{
  "experts_per_token": 1,
  "scale_expert_input": true,
  "beta1": 0.9
}
Below are experts of layer 4 (counted from 0) of a mixture-of-experts language model. Rows are named router (the router's row for the expert), gate (a neuron's input weights, with its number), up (a neuron's input weights, with its number) and show model dimensions 0-191. Each number is 128 + 24 x the weight over its row's rms, rounded and kept within 0 to 255. Numbers have three digits each.
Before each expert's rows: a language model's description of what the expert responds to. This comes from a sample of Wikipedia text that the model never trained on.

# expert 8
It responds to: Prepositions and articles. Prepositions and preposition-plus-the in running prose linking nouns and verbs to their objects, such as in, of the, by the, from.
router:128113121128109133143138137080126123115174132066130096163119123089124153132170125146085160144124121134112124054095137122159120126118123081101142140131126152139139141123121136117138171200093132142142147132129134123123134128086119134138159139157120096123096130133150139104146108128139125092114149111101136112142084147117138117130151163164122113104150153151109148091114154138144096122112157144098112152131123121117088168119143158085148170195146167137122142082187166168169094114145159168123137139101147118148116129089115147114114145142148133127105120108166147166124147159111131099
gate1:111087135167115156120143145111207161117165110170159115084149123182127126128138122104149112088126084139126095131176150081089135094154118164138120095140169123094121150156148094087131158091125133125126118135123136152102131142145130161147113131112092098096177129168125090136163125079132143132109083145143130135129123133104175135117107128116135144122140188110107127130113084129153133145140117160070162107176118158123107097106131183121125127149123109137113155092117136119093136130111126113109099098143119140140131140142127111103132104121111122116130155105107120116091100120138139153
up1:116152102113117123080124157092167133117143172118120161150125148161149108127139133110159130091136088124164114094136122127105133144145114153119090106172105148141116147147143146133147099122105148133151135137115133116154145109085129127167117134099105148143139187154129122162127111146109158143095139132119143104108152137093069098107125125099093127079121144126153134129137152150138075105161171136130114095158146084158152112135152111136108132156153098183117145101126144116101150112109095090066141130137117158117139145126095096109081165097130113152128138108115054112140159102107132134
gate2:117128097083167104129119210138118167083119097090097118168110136082108105133117142142123135121133093130118133161133159160174123085136115127158142182133122134104091081133104116139141114159101127189111150120161152181117125107118140122126124139119135137128167118139114140171108102092126142123159148154132157128137129119155108120131156118143160079146133140144158115109145114119154098107132135110146142123131139133098104098134109126124093088138124156133108086172136110118138121166157084104093090089110118165108160142119168154107129146126134118106122129072124132151128090164111117121
up2:140128139141107158156116092130164091143154148147170133127156153146117118099118151110102070148120171113116131153138086113105132170113144142087084090141159114113170178102151165101105114134132129056148099179106119073143106100111116135129114119110129142130123105141149111084140154161122136130105116076100118153110138151137117132157094097125143160130094115108113134171113148128093141145109136126131087163124117128126125161103103132111153173147119091088153142105119141124137141104145132153137157146107112078151133099188092135137127112120117152135085117164134135138121147107120142113
gate3:162091120153090154129147145126098102123147139107135104120141173126125092124146177104093110099124096136123078104174118172136135085136158129122140094152148141097068120107137125115148098127123154149134071158152173115136115107132154092115149115130116121157119144153120167121153107134119132185096119114169092141128145114094187108136091160088157103153162129177092122133119092136151160139132104124096130129141129170136146126156117107123128138172101134114157130180120132147146165141137132111162098143103085134124162140118109132154117108164139140137152110112106151146098111109122130126
up3:097132089116150140108137121110158101159138124127123117158181145105140111189134162131116127120119129089114135159163100106127103127161108121115132097129105136104127108106072129146071099159155117077132152123154145115137118144152136126105124126146129107129130162123112101088126134095153100146143118191115157148123169121125115133164137132098111134102163135151141138158179090155131096128171195131158158134124119127134093104093138160191114089123108131150112096103143146129167159160148159132107109127125098151129134085102130092113130147093139156109135160135123108092110142097155129132
gate4:142162094096141081157129105088174132118067119142127112111115119160129128116117103124138125166124093134106183103141149143156120125157143135082109141131119158149140129120121136109113145131131158115134152120108157160112138119122117141140108143096134102159127148130147126089160152091177128136138151119118118124104138123162136125138105102076143125125139145102156107120149151097102142105114164145125161120116110103127085123154076117151146154156167146111136157115145096109166138148177215131139133079136091150149118146132065133125119152083165092129122110099090138146144111118087138119
up4:161118095119123133158125122119180140053106104120145100119120126126124081143102094142119115127131091110098142140160134163166117141167138151093135178086118149122143157162147110129121137116108171103114134129106117178086119166090121140153095153118102104145135123125095121085153159122157128158162122100108114114111131135134124093131125126101121080110184179106131150106128123115147132135137149108106190103113125091101085123136116112113101142132156127160121136120109070130161123170164153157138160098100119143159110113147110095115151141104128123110103085109117117121111131144108114107
gate5:093118131152154078115132106152135132110065096103124085096106133114131134133117125116130137150083106147113169099100102170077079160134124142116133163138138115122122127110120142145123115147094142115120168105126167092105138108137133121119142137128147173217084098135142125150102130153094114124143161143143086115146148149168115088110122122118119129105101131157121149124123152125146143134101097105172117144136135134122110177136158133095147150119151141117122112078135118138038153126128115114105128091121144084132142128158121132120086158138106130127136113112158160114087117119095145141
up5:157169115154143118105138089106118142137161146127106128096064143139152153154106200130140112151145114138144133130104125103129109098131082133112116104112115137127157141084119094153141139107127138085105119074088162158151129127116090128139125120127125163097081116130103170153136168108125145176097124118111158113119155119133135132150119151156128118103099116077088120145113163114110112142085168116057087146144112133155122115150150134099137151082117120152135144123138134111152153131118128128094131125131104148166138127191143121110119135105150184150125137153145088130107143144085126125
gate6:095099139185093112124117133168137140137122118127146096141167156090155104114125148150119064159117137117102175114107151137098116171153137127148104122112166113108105140118112123138121126152088117069152129114089113134136152115159166128176132109144125111144158186129155149047119126121116124133130106101124099133120112143148106094131131100087101136111115097127103145092160115112151097102129113147170129117159137139136081173141111111132143068159134130101090117077149152124117143100132130118098136110132138144135150150089114094112131168108105098117152121133109161117139121141115158128
up6:117161122111128125155141126139129117144095119147140052157088128102118117090098143121147102120128113157135083118120137165148110145144143125096097111125121140152068145132123141117138081139110154065158134132140162085136123091142137083126129103083161126183141158145134151146072098148119144134094139107158108139131117151090145172105135093098131115157115151171127140108115139140114142113148110126210165113136139161141115141171128131125122152114150145085130116119135132142122154103194153103157146093120115124107123123129138126125078148146098100149113117125144114150157113119114134140
gate7:111150145126147149145150101140103106093079084119155131138095123090127146141176116124154116154143122156110130182153091122088086105138149126135096148143165126126122147104136140120105141160131126164076127122093073133127102110147095143114098111156135118173160098137104086135122113136135174109155094136142104146163140130119149146147163123107142148111133145205157101121137147105135096177102089067142114159101143122152125113129158122125112123132151150153131153152107140117144118120146141164113089104167140120094125108134104141109120123140070124112097143145157174113105120132130106128
up7:111152134151154156140105137131095110137107134114139124139130098122123157145160094098140090132172177106113132118138130101137107128130145127137108111117151173129133126151146157123124152133143101131143160097108105121128141130183083171123138119132172092166161102105160158150111089147144157077144114105158116133144115144178146152097147141123131194113106129182134056108152145143121098135128105092126119127127136085150112105078114121116135127105150151128113153122152127130161123105122153145128143113149129058115068090137106174117147104138092137156134113119160139127120088113108125149
gate8:111130106113106112118132117102138156121159119137140154145145155140153114137157098142131105122157146128106148119121098078166144155142103140116110115126160152106124140132112099167150146121093111109135116138118136113105167109173131105150113141083131201129148165160069152119150163109073156138095102124126107131138157123078115136103131148188099104109114126129146134146151127118134135143135125129096138114152092159132142149106173146073091116134137094133137121134114128113119123147082147132106153139144171154184098109141129124123112106147140153149126161148163081120204083131130160124
up8:134131135108141130096095125147098111130150137108142120142086125134133116148152092148122107116164169109114146100105138112128160126186116109144164108128122199126128120156124069121140145137122109095116107121136130081109140115142134123126126148128127165114194154104122109095172112059129159141120119128101127113142113125141144171135134152170116105093111110095171107130131134119176149132123134153103135128166120155126119099128102117152106144118136122130111118168102093122106108164076184123127112111183162148119105147156137135120163146168120153130143148147134138131209093152139148132
gate9:177113133157163113161099158102096073131149160134134114110148142142129134145091144105170101137138091096133105113178163114102132126119141136142117132171140128101090147087143166167116124114113110080135122179140139107093116113148113108137108142141127101127108105135139133146126138141156197154149162115104137116127103137106113158113151107169151140136118126146123131113112162109111116162177169114130173090126146124131123095099104116149155159112122123165160169120097113125166166145126185113124130102140128123142120134180162122107138160119119114151112137141107077105144085087138131148
up9:142112103104146140102129138110100109081130146135138111121137209129119170106130126131142161118125159082124128136142104106138133113162151149116131104141101106154117113112146170125085150119171155131169170141124167134141148150132116128104095182107113132129109113182153132142138152109144106126118155138116102137124157135111148152147096073116163081110109102141108120154166140104153161183122104083073067168138119138087148118105163153145117141126139135113140108142130102140161103141111156163118099112128153115146140186168109120139093128103127146127103112144101135109141136149144120149
gate10:090141149109126109145143090101161108127132089134096123146134140132109153156104178111142133127097089134110127175162086150100152165157118140130132125121130150127121116050107120154120129116173121099144126133124128100124102091150126154169145097103079151118125147123116123108137156125102173144116140162142159123087091129123100047124147112138110141135135141080109160110087107148125127143097161110103161084106112133152147148128157121102124105152132111118129109104121121156114137139138104123146152150147154108161122171181136063139131137100084128117161135138129096109119144160149128144
up10:119097136112125097129165104106107143092147135107150138120124142114130153146091188085154121167125100162163131145166092121150154166095149108076083122151098167135142119067137138152109129156142171137133106164123118125173145132154110131138172106115118134115115162170115124119149146130171114139090159148130135101130094137158093028121092093094119101114154158138129122103130111168163127137146129120138142140124129121140145107115141125118139107124126130128084118124133116145103133139181088123117134121124132130149145116182113159123137129069107114129128136136125161102146117103138107143
gate11:138155134136084142150141111172135132121111097155144163091150145152118121092127139149095097140103134109126106127119125126179138109110133133113108138121155114176114129102122115094147122118091176143116118117137106123158156132150134119095108133117116144143116095099109180094126155113101078116130090102151129138126104124123082141153101127135145140083124197092098116113135146114144163086110101107121114143173108143134110142174111143105100170164107112141126138126140150096090105108127153098123155089139179173142118085135068107124107098099143103133140152120149143080110136157131168113
up11:138148140072119154166127094149148161111174100144089080130085099078131089126116042143123105093141143124120163093159086118153149169126180139118126137132124146121113123158121110099128120147124146149039142153153106126121146150118105144115125134176125124154109120106145110077117102120120118121165121129101102123131131129139125168136145131100114113109133130133177137132119104111155123117140127152162118150143123127129071124125139140154123143083136140125139081110140081114139124153139150154169183091130127133125078128122129133123134146146106124123171133113136117154115146163145116129
gate12:091149162097110135091162108138092128075147158136154150088130111140116128123135124133124138081133150125116122039086127145122116116124103151144145104096134114092124114127152100165166099101113128174140122125134132088155126119159090098109146135137107148136113130111131132106113159115137110099137102108215104127107127106175104124158121138174134137108132131142125157136111137157108146178108121117142129130098122112149168092128111152131129096183102128130145161129142177132137073135122117094095121140123154140137102134089093190131110110136169130124125142108128154115155110100125123131
up12:109133119098114117126162121107144101098133100103116136063130108124146111116133196092111184108084130160079138153118141098133105100135131132088117160127113085157138157108131132106143107138111113128100152175141162131152135148157146124161125099151133123085128107137156121138079137179152116114091166143118139108136139134099104122137126182172145078126141175122111152134084141143093139150112124128155141147120108163096113129124126176120121122099134081122144131113136137111086150129145129149116125106111129133120162133164177133131080105100135121116113105142082150098089124161150142148
gate13:173124127116142118104141128194101097130125099151099096149091126069133107122078110136123108154116099143127141113101098134104104142109149147156145097116157087058123084119121107138148082126127101158095172141159130163167119107124117136100162126167134152134134122093126127106061120075120117114113122152089127086129132110123141139162163132111115117106116105130114122119150074109105116110099136077158099155133127114112112094153114108149128126134089156124100153131159122115159107091118145139131112118176159140104125088105107134110148107117120165111133148142119147125129150141132163113
up13:125137102122103155142117168108163114127150166114154139100125145153139152115148143131134184092157201065131148157128140122144134124167165119100136170141059130149131168127126152148129146152142150150133113147083138097125118201141137110157084143149116111145105125149144162169167101143157112140133124091138074137116135147124159149111148143142101104124138152148146130130100173116118119180128133168118149123089139141151135137115173171093146103132128143111122106142112148106111128161137098109105134139152133131150106145117137120140092117139135119152135109081124090114120132131116113177
gate14:116190138145108186099115126116088105090140134169121140123139158098105155118121161117131136120162119144177098133113121133148152114122116113091130134083119152167118123151148100114136115166113150129137130131106127068098170129122087113153107172110144159173121155114117133128121101152097138134098134116146130125081149129120155187099109112154149117108139096140136134155145122153135136141128083138097106140111139148154164091181137152147126123142143142136146145114103139121113106136108119101111160116124133165146165145102124118076134136142109135126128174125120076161127145119032136126
up14:119122125132112118161106134142095158114159118107109110163110088115101113131156144168098088088116132140116162124132092137133126111144095156156162156122139126121095120099083103113129126134171086096133127142100116133142138078103168174157121106120080066131168134116113123137105103108127105118143123152160119128121126146135150104122171086116073111143154118157075109122146135129111093118119105078185111141127129144150129113147084096136160167137116084106159172102173128129101119098109144114120149130114166139116125156095112126098149127158180127144141148147099126128121119149135116147
gate15:105127116144104121144126134158161138123112120161145148134136136144167099096151157133141083098174128150159095156121148121089098156105107155164143155145138091095131140111162120104167124077099100151130120165108124142138144127148135146101109126122143131151145118135100093131113134136130118123146095100113108127134145104098126114081090140117096127102107127159113135133153053110170084090141137157139121123145125088128171086160141135149126117096124158154094163109116140070157123144160114103103136133143097147113129102129133141106097120136112151166098194091091105114121082147135151137
up15:125160130108125144101141130093156083157068132156109136138126159123150148103121166151147122106135091132135137148172120122117139131144111179105142145129111142166073114123098126109151083124110158125093081157127162094137126109111187065144153131153114160141150133102132116122108122135109091145090160104127092147079146080131093145116148104105118114131160134115170100110107112097146144134121118129114088097142094115137092116142119113131120127153199111100110143142118119156107153161173140140119104106116101151085118155138124131122106168102168123125122119101121164132128140158114129137
gate16:133106112129124110148152123102097094114109103133119142155148167148103108146105109141146144094116087154122123117151144166125120125135127133126112115115134182134126131079096092135107115128138123108125132135129105112144108090126145191143139114171115132097157165138113131123067122093112090130153167112158133091146075125089121107144097131143131088146152104122135113122134071143141142100114128104089087142144147142139181126099135097087127117106141075144106105124122121139087139097117123118171150126093151132125142122111115121178117123177205135129148163154129136162119130175156146151
up16:137127139119104155123168109120144150144092135109099129138180133163097119136144140115085105098130180115107124130093173116116125108064136153155125113107079111127070130101144149128125125088159091123112097161172119165148148107129119109132138117159117138142131169131149145126137149173129134104093127117133129150150144101105119086145111119149127151131138139129102128128162124122092161140133131074083146131171124144092146145122130129174119049134127108115145132138109096094104140096162175102176142154122120141119133105103106155110160157129149133138180130128106157143111175119109115132
gate17:140138150141155107124137133114127168141132153147080047101140096127110213087109136152179116111096140082103176120131129126135127134149086094135142191118138133141141101105127145124142142119098106141090083121105157127126113103144149117123130146131158143137096158151131127142133076165117140145178118124131090142140095141110124156099116143135128131124116126154110086140154144129160118119115158136142149151130127099157135147114034164116131120100115137099122128084125134092136114151139161122129111153146143121162095101189111129115106098129104120126137137124134153116110122137128127120
up17:133121115163130095157113154118074139122118168128113093109140096112117164087114128154154105095095096164126119119150148118195092156137119102117119160158150127119173114106188145152108122131121123155100097103141136133100138085166110122110135150112187123133086128123122120162126150128167143152160123135144096125078105136121127144113159124111137116169100114123086142140163136111128115130078108148146136157115145116136168111113121138145140141116123184106114109106119172106132133146141148116161119126129127121119092056143133157117134097134090119101104183122090120141105095126140136162
gate18:111127106099117138172165156139115123135186104149135096101135124114131123108102121128131107119133137124134138117136131123152111163105155116141126118162133167108139134110108155104142123139087167129174144091128137162114168132139143117142137144151092121104093083153132151154114115111112134151132133137128095132155144149132137118102184111078083092133117152121184126132116124154138144121152137144166137122150147150128185164171097153100128113150094176138118128156156105156096125092117129101124222145123165100121121095079141125146174116153153159129131114135106142130113098135144076114
up18:129138143156146159078105093096173099128136130176154118139112129152127167151144139139095136138092125108109126116120165088081135110166116117157125138127113098149123173115150116108134142121134106117080137158125104107165124169139121132110146114136130148122126126106154084090130135143108133117095133144115161124076112149168133145166120126113157143168092128160144144082114113130119151081144121118091172126089106079100072118089158114126131116119160129129121107093188145134160149148123117130135144089184124105108124164153155133156127121122098137086130163145105127114142166135115157119
gate19:092115153121138127147100103128090144103142091113110153113111099112156120112125145116099146144141118172143099129162143167131091069136125144093166148090132150110138093169158108129092160129135106138137129077125129102090104137143171092122126102123160156106086157160102122128151095145151112094125161154133194115131116139114151113123134155157133120134127120111119151157113107138114159117134130152144114162136121137130179080180135151123160139121131138146115066096127136153109157127066108094126121092094123155163138142105124137107126124153100105104135168135091100127159124154124147157
up19:130109135117129117147099145114133128125091130134142097146131136103115071140062120110113108114128128123154175119198083141108138135161143151121116126150077141097111120149132104102127123142139147111079080176110117052145138168059129159090146163119107122135116177127121122124160130080131128114130136133119127121106138106083095159114101137120110139108143123135131135141165120125116132129126092138148114133157137131122149123153099100152105126134117163138175156128131089115075084110164154133138127143109127137107117175155129125162161188145134127157152152102095142132142125146115110138
gate20:154122142132094130114106151098161125143142115152089178127088133112110163103132130112121124118128143145112115134161155149145177152123148130145154104124123146092112127128117111145123144123105114129115108128179154114135106111150140137106105140130106129107136167070111185148123093120127155124165154094125103137129126110124115071148157135125131146171085123144132114109155100114110126132136076154123128088115153127149146119127125118152115129141079106105142162196126153140140115097124077066169123106083100151129112097167086141123148127183154160162111142119120143109115130072161157148
up20:129129132133158129138144146119156151108112143113127123164164094139146120124128100162133085141149147099134109170122137084185096160112120142115075122161090085175152103122147104123150084099144167175125127125097099122150115153121158110099118140141138162143107089190145152139125143114151106153154096150134154130133128126137075176103102125102131087085107158134145120182130126141154124109116148159154122179152116113103120120154114154107151137118137164114116102069148116122143121146120136142146105122139141148148113123115150144117102153084125101086101132090128113109160094150135116101
gate21:120147131137147117142128138103159134167071121098128152133168135149123110168163078139145129170128121116164129138136117125168135151114152120150123126125159111158097116116154127135070139123148166108126102162127108113110115158129139162103115100110098114129082138159153159135134180143140112107156163116120127145120173135153106142122125133153170124129115112142148138110143145145125153123147076146129120163140132112131148145061152132176102144105128149122149148126087071153155119106177124165164144087111152180087123129160122094143172133111164123160122125127120133168180136126102156134
up21:161142120105115130139159121143154151097088130119122155177113128096143083153152172118112126117120133178116132130145125137150134117091117118192104156130116156193111123143132095109096174159137138131153145123106147126103136132135161150150109088151101124165091106112131143107132135152121112104137110139144152131151113128186135121147155129091143115125157127142175116120162127137137124079096107099161086118077131117146132139142106107163129156103108136065088120157136140135159133146186148132154158116127146136155133095096118142122161107110156102113112120175120138154187157120139130151
gate22:147107132107137101146124078149090151162060128141101129129146129072115103121142139137130132127131131141087103132131115079138107129082175124091104145137089137124148138106137117114105109125151095127070148110132146149111108145079120135121148133130139154131144140094161106149148156134133110125135134127182144124102168110116124131109127104129139139162141192111157109114161096104156124110075125095124115124140129104107117121101140177097169145149145126120133101158137127110147123152155190150164102081106084135108096094130104076149090134139132107143135125133145145152091174143132133113
up22:126132174132129094096114138197192086132127096177106143092131135141159151143144147155121150165072132106156136098136115172059142137130117140154123113121133158156131112137118136133124132129174132164151120125122135107156143108134110115109113132103100169131145128151117137109110108119121124103155145128147149095176112106130129116133108145126100155087104051129138124174133136145128125089131158144134133111115108156156130148144099095108108136160123123098117135147156111122118122100078126117119154090157181112087147154159143145112128161094122152122100185133104119142158120101132131105
gate23:131093117124127185134118079148118117157091089172094121143147112147135141166096122163132141183143143117115133164096109107152118165147108159124120160108094150154119124153121147130128157100115136148119117145121174134117153170108129136119144122124130161164134090178105163124169137128138076147110146153111118145167164130088106138121131103168138137153110135111171080145149119118175141180149121140173122128136119158124127113087119131102112132132109161123151113086134157097171160131106141143075148130111137143100115128114113149096074113116132102152106124133122136146171116138123173113
up23:138110096103125161152096061127087099143089097146122139145152117086128117164134122133151149092095154099109113123136107093149131155142171125084092129150115136142154155146140139115119139112143082146150159169151135104137120128118126125121117119121151102149144120119162130115134108159153117136133160124124100128125116142124118142081134092179137118200144131104200102146129124136124107161126144137124104149115133137150123123075153139121120132141161154124142115086194147122154188134131167137134153099126099123128100079087087110112118134087106119117171114149087122119111101119127136137
gate24:153138099087102127119149102124113130109173157124147145131136164152128159151113126149121113102131107140064104156105151124123143125141116112114190122091144159149124096108109118160122089149124147150146144115164121178134086135111127138200113123140123140118201097128109124122151151100096132131093142109149154109135123099137182134113122135105092117159175106115149129164081120113134157093103155135099149110123135113131183124152117161127123100133103106111128097130064139090088114165124136132125123168131132113161113108116104154134157104107145138117144083140120119102151117111096114151
up24:176166122154138119112065139164145118147155055131113117107099148169138129141127066183118154125137149127137164115091138115149122164139107113109126124166125118130160120147175139165135127159157145147144143084123106138129181130122097112130127139146113149135118125098128118137165146113106110167141123148104096129169156137173119109114111150142111130122133134097102136126112136153145099137123121159144154177150120121119087130127118105136117146102105186150137166144139130096114109141090130159111168150187148140107133112127111145115147114129100219128136131158127110115125158101111127122
gate25:126126172165147108156173152111119153120108145131130112134090143129116121131155091133142081113166102087120113155115176123138098111127085121163135147160167124123131112128153070074142127091130115137098112115126104167097151129084139165111144144102097110096124130122139147131138144103119129134151112149093128112160151112165142122139087132165147126116158161139167124129141155129175149108140108097111106148131119101133100126095082131142155128154132134116161150167144089142118148130100079155160091144098140169132159120178094145129140146149145102158121155089131160155136078147103133125
up25:134135147119108126139182146117166167121097168118139131127140092130118104104124138103135109108124123136121107137152133142151123146052123158120096132116114089144042135102104105082146112109105150167136136154114144185164113107071146117104140100140117118129131124131131153106153150133108096107120146111138099137148164116113134098109102126106174138119198175153144144125115153125145173155136111117123131150129132144079136115131110103167138095137112137093145098144143133133089163109132132130168132100114119082124148131132113099114106075114149158125120111117120187132113169135103118138
gate26:140108153121134132136171129133148116200061109118111108141153126124109134114132129130098094153102134136078106141131132105116131172137149158145125105132165115170108162107115171125142203128116114105141113093159143113146108105057142137126144140141111113128146118117101138131093135134123146096146160124140093115140134135154125144099133119110118147140106162148104144101120089149116093133141107152104198112137130141137087108112135163122116096086152127074154100106073135131137156112153109108168119110111129105143116159145124131114102121159084118170113145069135120135122101112145141152
up26:176102180159111123192120142145099157150110115134105155114107094127127138142136160129115153111129127123091113140154145140112153094072130137150179144122144098142077096114100121116108128125107127138147128119106097230085109126119143136123115129140112100090148124106137153136142121119114118132143134158110147116096123101119143070116107071112182155150150073116114137148094067101145140139146134126111152140146151139131113134144096123104149159116104127104125183151125157147152115099146124145126104142108110165098139122119118111107154138112162125135128151112080133143154140131111125123
gate27:099165116138117143150105084140118141130126141120127131122158134091145120144123111117133117108123106136136133120127085112082148123134166125111156083104123153096146156087149115125151145078131139139148135160096146124135147114181104161157160130140119124109126188112104146116107153152135114113111096129139109121110111130092086132136163153122134116139089141083085145114082149098144135133092119144077109108153140152189134088088113105147138159111123146122153128081115106124132135115141160125157161104129175124154166136115100122112149069111149127189145163122123080126119155153126176151
up27:124109090124137167112124128137088107119153128117141114112141157114167154115131122133126133151154137148123104123073133153161122134122180105128142130120156113131148158142127101169099116161142180142179163109145162139110158168123117115126126127124122158146103161150154112062168156159115063136108090094132127134139167119069109158124103127146145068148176095125125117116095148150190111153141108116109134110115118098114127159119120147126133153127085117160122125127144116134157103122124147154103097097121147139115128130124151144131078121153097111090157130118139100159125146139123173084
gate28:143154122142167091152111136121126124110082182127147167120137117152160130129159123137151111126109077154099138066136154105125109146160138106151107096148164120124119119135162148104114138148130085090153143088097112131091110175105116141115105112080172081092159110105121077167114120125124144155148122198146114120127082153138145160125142141128142123138175074143160116149127140155110090137153130149135131148119144137095128144117148130144067073123125107139126134147125135153128158119087160137180114112119136126100132110138097103150115143130123112124138122143135153140144087095120124133
up28:067130154097092146138107137092137118133159104157129153152099101141135145155124123181135109133146099115131099085135126133147127094137100128152101115133148139130123124142102095097130157097108159145152107127099122156145112149199139098153181141140161109158133155147123097087131135179143139146098168133094104104141131135150112129138135119126106144122133097187100157149075137124162150102130121128168132151151106131153134101153107110154124141103151162116110119159092099098173105127152124145154122149174147107115132150123151109088130137131068110129093153133102096151144168132136145151
gate29:111112134088102099092168093093117173146121099130098172117139125139136133153147109146133159122136172107117122155130139148139117150134137129170150137112134134086125099082112084125129126148126144112145154107126155163141114105119101130196131132122135140148122139155147125082089131080123108143167116143117121131104166125088110133146140168155120148163141101121131152135154126116137096120138122108096123103167114110120144136137145165170132077125125089118089153089116151140083127125118075144111140104143109147146146142143152086171172168138173100117118139106151145113159121178175162142
up29:100155155147160143131139115175174098121067178117147122139083154124161122121117113112104127109086037169124126101147104142119125111150147126084083117152144151133157139160156120112095099120121108118129136124119122123095114137148137153084109171160133148127119121102103146155126131157171115105148149139104121121102117129175142100116113147120118115091114149127114125127121117133084141157115177146112110141079117144143137130118105079116139151124158111129162093138121106098139184161126131127137112121052113141116135109083114157131133142141140136139134138105084107115091115121103112126
gate30:112130151110145141107123130127157081130153114115130117114126130089134158098133160151147176103118142156099113146100142150121110117102178153151127157113149144131143109109153160154173142145115103136109160123116136067168122150074139122132070115144113120165140164146109097140113133175132164125115127105118159120114113128157070147137163174125122102091110128143126141117113123101146149176106128141135117141098136119137129118138149129149125179138145128094153118100120117089090107127134088128133162141149129089132107154158121135119047127136128101113118118145124083074133126138195151101
up30:138102134125147138165116107122106134141132105162063112098155123126160173110133152131157156106102131116128115128113148146148136163112131149116158208150150135113140150108158157128152136113092189120130086095122122110133133075102122150101149167111113115144154171123074104133116096168108162140121136143150117120128094131144135108112142180090127109139114132137156138160093099127140132118092124124155168072090099131118146119170105131148146116126119117092127107085077146113122124121141136122154133112134139123149159161138123136105095168131095138108104129092082084127112104106160130119
gate31:138113103183122132107118123110041134115142095105108127119123125110115135108099111133107119157136145162137124141147134094165107093139168119129179164133103110101127130177092105110142093154131160148115142128149109151107171100148143154108165148134142137124098156122104179091127135142171104146127130128090111108093139134130115104143098139126151138143127116101086144110142106084143155111068130121142102150156133080154165122176159129127116140156095183122108132129125110157105105107095131100111112105131137132107098172116096101151165138140109117100150125113131111079116167146118128125
up31:146145159128106141125170139111092158143144128142100094148146122141114141100106122100119123123114162117096104135225139082125137104132152100158088154103160112105102134112094124120179106140100101132128135127164132147143061118164153104114178129135112102132129167108079140108129100102153088123161119163081107116132128103091144116105124133101143126137127149140123133117131113094153160122125140109146089134163130126128186085105129126141127127190108178124105135124129153141134096104116141126122113120103107105137138112116108101199135113130131137118172132143115126143114122080135125119
gate32:144155132111155106116123189104181111137137134114118069116146104146147133127142105103148155103141112121097146149106158158084115178122145134150126112155140157108090140096090137140109128118155120123149126104120112144130110163129134137119145159126146079110178102115158133160148104096113128092166131152076130133128135119088134128129157146113103148129142119137172129102112134127096092151179169132166141111088135134164112146159087170109123095148113162123118112132141150138097114095156159150151144172106140109085107105129156123130137146059114140125064122112133130154138109122127106128
up32:125173100096137120101109137154140140102128147079120108160139143143153153130109103101105093130127127129077161142126168131091088131135163124140114134133182171091140132140136153159112137100109111150131119055147135153103120170132135165159140127143152139115141122127142147136129101139101157107141150099109141110173137127149155098126117096139107114143137147142194116158157148127112112125134137138137132146121122141143123143132106126083126124169138115110123150160112097138099140107123169124108102136118150089150129065128133173193183140102113094156130087129157180166147115141106101118
gate33:150149129134131096155138128158101147143135113122133131122162106134128114138107102116130141116113159112136086135126150149137165073093143117126160126118108163160132162104164204141123119146101171123146126135162113109128146072138111138169131159172137118116125081110152080154146095147147150131154147124113119109172135152123130153174113141153126135142132152125117128119119062129140136115156137134123144130121147158131188118125163132131151123122087106148123138115099163133175130145100158108151201107112095113094093135102150134149171155101128138151167129136190132145130118118152099158
up33:133151133126157155093146170145115140105141141110169149117155126133149107087093113128144136113140146106142100125143158175155110143116143093119112135119144148119131121118141112118166121179098174128106110110133112071142128120102175113133168141127116113144089145119142113143137098146108149075138149123095160159142112154097083145116108118111119143110121120145079123111119140148107113091151137119163103160131130152126132105146159143132176106148112149171096118137123183176119150125123126147121091118151123134126131141140150149120126144106123140096132137125232117175141140070109134070
gate34:115128135108104107168141122136155155130114122173116135113131137138152125107109138105156088155137091150149110158126174118108127143115127196127140121146148103103116143101155137117167142091123137146110134166096129121101153118127165132156155113097176141137134089154132132096147122119157106118156129119145105107151128136147095116114128178114129172109120153091097121139113131136136122099107168133139120127173106122136154136184116101093125188148193110145092160100112150143150126122104101100105140134131119171154160101111116169112123120074108117119073137162134107096123074143157152101
up34:140115138155135132120132137103136109083094131108141080144181110148091144132113113143099101167162115145126120125142113127185134107115139137101156130148164130182102111079142129106112149131164146123119137144168135132104137141120115118160115138150134116136108085145150134109150122123144106140127131118155132134125131143198111108158140142131143125164109141086115136129119149121097179109108111087135128146107105156135074162059129108066114157140163109064118118177123104166136098136112104098156148100131143140142154160129103133128185121134120107102108107155150138088116090152153138129
gate35:145147147153106095144163076152141126120115124091148119082141102181126098117105143128118112108133122123082108167135145098094139154079152115143147115086168101086150141103147134091132167128114093105103141138100122115141113113151126168125155143132097118149132137155110114121110153119160100090135079121140126122150105110154094107152112086134159120128099140103101117136138123091168152157111120068115131143106133114137165108130136120098134164130126139105160146101159059131120114111132110135132137153096130130184171109105141189128140101136155108144112155131163166131081137138148118127
up35:101159133161146175146135126138169179154180095130125111131148152156122132158177115130143135134077121118164146173136136106099144150159130184131150162131118175180131147094094146170132098117089115099129109085091153126082129118130145124125109155129113185116104098080109155138152129128101139162126146135107129112116144129136127110116111158155099117094097189128130141131119120115155081113139126167131148103167119141180108123116138116116127154112107102147161088149145142131125114138134147111136121141118128117144112128148124089158153149136088133158132133094122109125140135078086151118
gate36:162153117108144155178112132150088113136160115131104087126141132119105107134154124135109131129131106125113188127121140112054084126116128138132122160131124150105154117155136155132180101110116106076140161120112137077143172141096135076156131138172115110140128102109120129134141150144090146106143177046132105116129139120093143134131133135132113143106098140145115120120114147121107128134137126113161098154136141086112085109149128106126145123131071123141122178119105142116081148134131117155126081145094152067115086136100132116122122107133127129147070132111132111148094096158113122116
up36:131095135108134094120140123104179122125084117148100139094113127128171139116129139124167099126115150145146125116147106126137133103120113136173095126110145099129159115135128084146104161125106142163100085111114140144135128113124131096104109105113128178116112132136126115142115124127131142111143117179102134149172136111149120117113089125130151113132100107084138102138188096123158135110109117102091132137155131120070140136172116153117141174101142099125128067117160142110156112141152172133086126077157089161196202108150138135116099135086146105111122108125149165132133167118131133130